Below are experts of layer 3 (counted from 0) of a mixture-of-experts language model. Rows are named router (the router's row for the expert), gate (a neuron's input weights, with its number), up (a neuron's input weights, with its number), down (a neuron's output weights, with its number) and show model dimensions 160-239. Each number is 500 + 50 x the weight over its row's rms, rounded and kept within 0 to 999. Numbers have three digits each.
Before each expert's rows: a language model's description of what the expert responds to; "raises" lists some tokens whose logits its average output raises strongly, later layers aside. This comes from a sample of Wikipedia text that the model never trained on.

# expert 3
What it handles: Early pieces of capitalized words, often at sentence or heading start, such as S-er-ie, S-ens-ory, V-ess-els, plus the token after section headings.
raises: ".", " and", ","
router:529520533461451505540438485551465492512464518475354526526575567502458522562497529522498457479421501459490460453547371577516474585483559507410515517522475510337430542498476472578452385520515549484539540537445471540471526474470525507434497517
gate0:529453417477476495520492641485538409609502517439441594466470561523410506420495444525566543534460473540475404475546383458540514513540509431478528508445454522464515518446505385538482420569473552445488531572503425422530461557507472415523511502
up0:401397361499592484578534404503490580414611408539485492548548397541462508529508496438484376521465457524561492461566500458572406520491480492502594504413465440506524437556569463474593508425515581486538552503552525517550409605491475520563515437
down0:566526486540560589542513531472510533479463534464420488467543584532409488507543551480497554560557449523474447458480529365433535455485638416406491509533562567499526580574526516447477520533483449461514498603556526497521475525597441544470486469
gate1:421515456488483466532500477492508490518583568420413551512446528567519543465463455451563479512480532532510417460469403609420419426492489565480527452542476594536478512494471528517508423486532439463489599515453557462557441598496522512538501487
up1:389480478541525481466523448468474442477507591457509578566470481502508475458515511499559457491533509530534444365455489536440464482522528576472590514475514535558560498478537484498509416517489440472459558523485539540509476575473467489547500441
down1:475472542496550505503524490381412610503560413398489564562516559494545425445500555429507506455429433458517382509545473558501523490512458547547481521547482473523514487517411596499495523514423444523421420497525460529494545477475649438567510502

# expert 1
What it handles: Given names and later pieces of personal names in lists and tables, such as John, David, and name endings like Jo-ël, Rober-to.
raises: "0", "4", "2", "5", "1", "3"
router:576532470465462562605516515419559469481496468450443476514574456523532450535546502503437435501598488521492521442535513543518505505461509512555437587576497473427503521501527619465584418498534478568418457496469569448508468447517525456490432588
gate0:546488484599562392529519578532469538500456456437602466560528497461487484490442477607513459428497494492506592543476428572422577483532466545449505593376489519432417442455542560562465514474578467452492531549534520451533552537467462521513558392
up0:492460653508452564465509526523572493508439507542391481403491516549608433467546541430522540555551464450484428495542482381532481508477504410501442438603571495472553526484486475495556555464426540577534430528544529534486346466568508544388455448
down0:509508454501493523521512449570580493486465558591491503458477544558544453449496437477525544486476494486497447427547567458581526502518481487550485506623446464563480560592418438483516479503478536524520459451528404549454420495550447467505437503
gate1:639496557529526552539436563467544434610542549492536518478476495464543449477444466505483543448522509475530518498535533522503537540489495433519473419493531511626457595467399467479497527514557469469504398427424452515402506510543448492561458528
up1:629511492549466478460437463595445481558451537461483434558488579479521463572601506516515474539516439493486435478469543550539410568435550560485565428577410577491599441531543447511453499542468528541532451433463446461516530479472500433404484484
down1:393521507485491439527516541478534586480537469504446414500468522476501491512564498433536570505558440601455480484432460505406594403497548535470458472561563598547472516480514568563500539515565439515470583599460461533467546385513538500431495552

# expert 22
What it handles: Word-internal or suffix pieces completing common words and adjectives, e.g. crawls, polar, monster, ceramic, plus air, local, human.
raises: " in", " ", " the", " that"
router:553526448577467458552590520467512615431529473562508413525513518519496523419459532458426448455542545502492517461498433467502465548446535513497525512416499582568480525451477538570485471513409477475479493514600509461453592502512633529566548442
gate0:573496549455502463497470404542503529489557550543446500568445463541510486391469550414446629531537459483506467522560472520550568403498432468478519511435555543506575539475505453499519535448412537491493494444524549453601508438569566509465516468
up0:503535497513563479487478474462450509520550496461534491451620525522484545489566557505505326526440555479532599435541435562490409572524471523488578515569493446437545542493490470524488444450554477521537580502501537539423490568453416481487468447
down0:416503470510474535499446461422523454529461473585474459459455505503539557526537440514532548541441477485554559477443521501509474498580514531517571499549429476509526488514490502498505454541517491535523511543535563478498417504459406508451441472
gate1:555418487506529456469478558610562572449496588533464500488495524506584551486472664478413532498450515498474534539447541489536469525496417395465558550533488574560543503555488477438531510556447476482537543561525439535510549483516527549489484483
up1:497405470438529514501515586568519581477488525487466434546506533537416500530544594543560520430528561518465527560398488499580464529600452437431580560522499513498485503595515449455502464461481427484509528595455510525402455526537484527377507461
down1:478480521509462566580509535387537378559461511507459482478490458509507569532398449548537417540397572501490550425474501499497570534504587533485479446527418436572393542577476519465538534563497519476583599443653517583556530404393481512521541525

# expert 21
What it handles: Digits inside geographic coordinates and decimal statistics, such as 46°4′50.41″N, 790,303, and the coordinate separator mark.
raises: "one", "lo", "wan", "pp", "f"
router:538545488423467484503577562503522575576508441439417397548511500466519453510446532457441443552602449481462477469543436424527487613460547537576494483561560575473409508446489441485547522495487523531515559528493533467491540454453546434515460489
gate0:508533482452492526422539528534479521421409623496424522484351467431528385505479487496518446461490481462495565556538528482498529453540452453510513455524434450405586434413391516535425516435551530522557542510461402527505528547412403548426447507
up0:555500485486542472477500527459499434452556551532407540585442582444523460513540464511476437481474469551565553443476467546510508435477485555485521498566509529456539514488453510507452458486512540460482499556532520539521530446489471554507434504
down0:539473529564662488493486525434410556539520533538464515500465546448490452485455536451441416561517492583555552515445506596380441473467486545511468449522544468591459498527395482470459488533465610508499482365432501472518540497525479510551558497
gate1:546481520446470508465474408542495484492464481523534542453380506449480457421572565502548515449453518467457563495639516459465466553518479540685516531477514511545514455503435631490522468416537428498438549468560503541540438515531411522471473527
up1:536542508534558502481476445460506511415457476476472516437410568488519495529536518514512530448491485480429640553550521447532510504433586477578493499490494523480431487549399563442525514457517475475527548454558508447502464469555392517498495518
down1:447462471564488453509510516547556510560456422531497530517487534459448511481543492566426483452431465464589500523509473506528604530536483513440491436423461415456579502539467495558534569469457479493540475521479473477563499538552472476466503533

# expert 11
What it handles: Capitalized proper-name pieces for places and institutions, such as New York, United States, American, National, and completions like Mexico, Guangzhou.
raises: ".", "e", " |", " (", "am", "ato"
router:505532336481509454513591528470460527497563529486488281527565584569500431481467518476490427500573490503508452470510562508569443529428517503537500540555520570378525405553530422489523491515523454526516446522491539524428550455453543489629436541
gate0:522530435525442505507456432468483607523545444432453514513498510520398490477484509486498560385586429549529479488433556484593491420513476509453432546490498532463513386547552430439458490440526528573515500458442430540566475451456441535542492565
up0:471445491482438380451526485492567422435449541530515560367492452467515431431473386542513509510515465555420453628586540517482468491495482526511513535459481476454529469405561477445454433484517467581508480531573503453417506410496505454397528488
down0:430498473388423535543460454466450502558532493410517586508480528499489447510512550502506491510412547475512520527509442601512393476435455546519446486555484581496491464504514499458537367478449525516622536495578490505420541421580475480509521578
gate1:510444527562464455492602565488515496595457550464516488455386488503524429547520499477479481570512469458453526495500510478593524500544542452458401440447551474455468488571421357556524556537492523493541486449548460411511508557496438491582503537
up1:524458502545494453501411469561519485472550424484476581461476424522508524489495618489513516460459499465594489500559506472461497558508478554517534463552494486493505498447511588496501523479490498612470435512422571465494496527572547512459451443
down1:475551521557435650429422556596505458486467520619447546469472449448440544441466547570569666541567535574481636482387458461537555527515470475543492494436558487544497485472479492509510522489582512478431487523520548498398519588480433527473433458

# expert 8
What it handles: Short letter pieces right after a capital initial in names, words and prefixes, e.g. Walz, Idlib, Kokkim, dis-closed.
raises: ".", "2", ",", "0", "st"
router:496526522515482608534503524505475457451492535488457421518522586502562438557531490472493450500507487383511532465519401567512485529519503513455451512498520445425435460474476444522398440575503509479537465516588442522549487514478568478521447500
gate0:509524497493479588482558509509516500515477575536484541546430544421524526472470488461451445512585500493474513518460519538540502613519573564582445566506507529462504521550573505535509436552557587607536464556474451438551558530423442574476431602
up0:493592453438498521478514442431580571507529555465485485474376517440534483373479567493467502526484502481420518519498533491557501525429475414544587432544517492416608531567473495441440471481532475510523432447551471497541484469546518622395451582
down0:525535532550498528510513598372552543494533530453461498463476465383518547620508564523541395491570416602493458466577484524517512517581515556459435576479518510519553512528557550515478389525530545370463501468540490514554571449493442598521498668
gate1:513567566504513521475481594405501432549474516504462545472459450479460447444502514481505476405499551468559448493543381534444436452512443556538443546460492585505500519483504537598409530511477609616545551522465429520469489486534548458468364566
up1:476546481536562523544547449557560524503455536561466616491536473566531620448520529535518515549561568516446511590422622519521550477495503428475484458536469442519562492613477497589542494443488454483427518500513586550442466568443421470544493391
down1:486533604461498456569451499503551446534485534448495561403506520470478467540479529480563577499533544534447447552510477475450539522401551431559502462523452522453498466490461564471498517623495504624560564509609591497501524460475615437416494465

# expert 0
What it handles: Prepositions like of, in, from, at, against after nouns and proper names, e.g. University of, agriculture in, West Belfast in.
raises: "une", "ards", "val"
router:583548512455463445533475557472528573541571436440525458544539567434512472546456551441449453511572482474485489480549481526557479619415555545607497438610538536487412514474557500475558503547530480555523514559488495526532580453481503426498507517
gate0:485457510563506510495477563407518464444523451546539523506524489469553568506501504499537508449391476496532547532477487537465512485614440561466447551557573530619471475483500519494486528467575565449557485558462496488512478537429526496457475549
up0:501430480486526498532509480539393483527463468463512498542564509463428396512451426459483505513506461511482424480517511442518520473459540523510506562508396457453396554449558476519505588433544532530531521569532527559566508302539557481506450446
down0:508472554494655462427506542512453475535457429503514512506554556572454403550516556521420445508609477493389543403442539454510540498545456490513499518568523497516474516526497536504541550309487450493516524437542507473455544426535552570455532452
gate1:487432539523537513494429503496468496509466509521539501509522452500580477486509564516499485447579533428458419492464482492500574560485540548451458487432576506438514527516517454517474483530338476493482530490535390548477451559558537525471552484
up1:511547490454601466456537435504513512546545571469515430591453531499501484499577437512480488518455512574582492422462440574484504552560487478539498491580416483461403523435558435542496518527597493586516517522496576438562590506438519484589505547
down1:568511491408446463498427497547527521455554549475484451405485492529473547556488493561405529527475417491480472442589534503529591543513520487441563528544491514385524507452497519512523456466502540441516548461489507475452589491429503516531484509

# expert 14
What it handles: Event verbs and suffixes in biography and plot prose: announced, signed, appointed, warning, swore, contract, According.
raises: " the", ",", ".", " "
router:518518560574455601558565561550558439446478494501536425508415541498592460397469488463457449494593478393531532510584490437533474537401502505551564561555535575443557557465452437412459528546464544499579495543577436562592534514517480496522555440
gate0:506517555489515509535458562538572469452552514485608433366529392520518413413542498556452538444486416466481510374473413482564560441482494467489451477524520414568565543505519502472597518471461473491531519513444478544521506536591528520475520452
up0:524490474467456568404478504544464497553418502549373515628463580484445466526491470482532476531431641426516443503453529554493496516480501563514505549537429543512450494514499473525368525458569454497488511503480495498467499495425462502543405536
down0:453390570482571452575501461475536520624603355482504418445466477543567523504468497574593447530503430519517477551548544420452588570400527464482413493545543514577439459454494465489480546548431565471547434424571545554453564481530531492448433426
gate1:529498533573604517477565564460500503529527519488519604628557465464436567490454510536575497450510573434503462475487499436483436600475556520515503505476468542441523485516503454557441471429511482500499573570513411551510476429451515480510518448
up1:542489451399459427381456416581486486494522468527521469457451497522585474549537490512501497497433464504541495514572396488527445488557450516541573525431536553542418533516574485516589554546594564487546571525519459428485475551529391493530489454
down1:466356476478468538510452485489528447435486488503441493429482537528503402496543529483478434373460470585534592504528498468487578402551512412441448547413488538531530460450456511531518441434467405530395455490495533446352391487506502546524499547

# expert 20
What it handles: Final digits of years and decimals in tables before a pipe, e.g. 1961, 63.63, plus the word the and pronouns in prose.
raises: "board", " than", "ville", "ently", "ving"
router:568539500458477453534508569468524563559552420441515446559536562431499493533451547451480459518570487468478494469548489509561483634405558546587502431606548511474416506465567509479550489550516506557542512548489500516557550457463506426488494520
gate0:423561582478452498498566556482477457550481419541491482509472449520510485553547433457395475564507407565441532583467535562547505478526549547502440490456495498514503481504442524403471509569468500535457438448452511456519485497564503531482411570
up0:512487517549447479497490513483547504453550440527432481479447580443454407422421576567541616567478459483461457493518399485513542550426483579481531476564394585534483491535536520500524432503557461539538510472515477562494491478518437419559490369
down0:474523487437561461504530503532483522577499531460551577510489459498540518408458501446520384436490593474492514531472430521525499568469463514551496408446619429526485519465439524502508522509527514388513550534567464451511527529404615494520481485
gate1:431555533568437487521504586533563546589558491484532433504479514525445449584480567500496507539459520519497449482523481523490583517564438501490430502463497464528531542452519422547532520607520568508517502509432502478464505562477496550549514541
up1:457464556523453523520498410473400524504546515550481593543516542526556544475425475514498479591592508421424541583504397492496560470485446496561492423422480549473491524525478537573526477466517488499546631545574557468480554540478490450495528442
down1:489529550498510479550511470482522504566558514466553453530501461523523546421454561499421447534449489548542554512509462449533552493534529463485430529579538496366509525533527443477562513546511385451473510443508462508429551448582461490573436437

# expert 10
What it handles: Newlines, paragraph breaks after sentence-final periods, table row ends and separators, and == heading markers in Wikipedia formatting.
raises: "-", "==", " to"
router:522539482434499477547558563586543520444514503424471463501520512514464503551507516524508539483537489532527498478464600473485399563466523515485531474562521515491557510467586517534484505444574548471585540564515585499550565443464564375481459543
gate0:496485552457507475460428458580496515473433492541465585511433489493446500524457524457555570522564497427454401467425442522421469505483414449468588544396470502536471449433534572487557492488564539531523551503433530626485572436565443491458460536
up0:514493482552517538585507561475554457478517604470556426391561539487536499463554439535472465530468523514521547518544558425485541489480491493515467491515494532451556519528517513516428474508529451466473488449568519412478459547465517544480573412
down0:539523561468462527473502518528526533532535476497492561556566578470513490479500534471498572536533497382529486488499478417457559477453501526513449448476489454505475463490542484508496443493517499486554638465563518514462504405504433528450428590
gate1:441536540509457535567495522481537480459523563531595450506526462547506511475411543490519540537540451467517556512458460452472509449497536516492455528502491541541576477424473527559460492486444540379503565625492402416487470540469596522571549488
up1:560442403547508507437507542511469551533500541462504520497539534452623460416468520554480354521495548528468422525616464553568543524441470432507548454505465511556456487513551513451511594479550508548497501471512564482536525477439422451458490560
down1:488506550529524545405508511510564495451386510451522486500470486438558501447512408458540446575499500554530499503527441563515436496481541457473490449472529423483511526533508532488445516508514561471633426534534461526538503548578519516475526536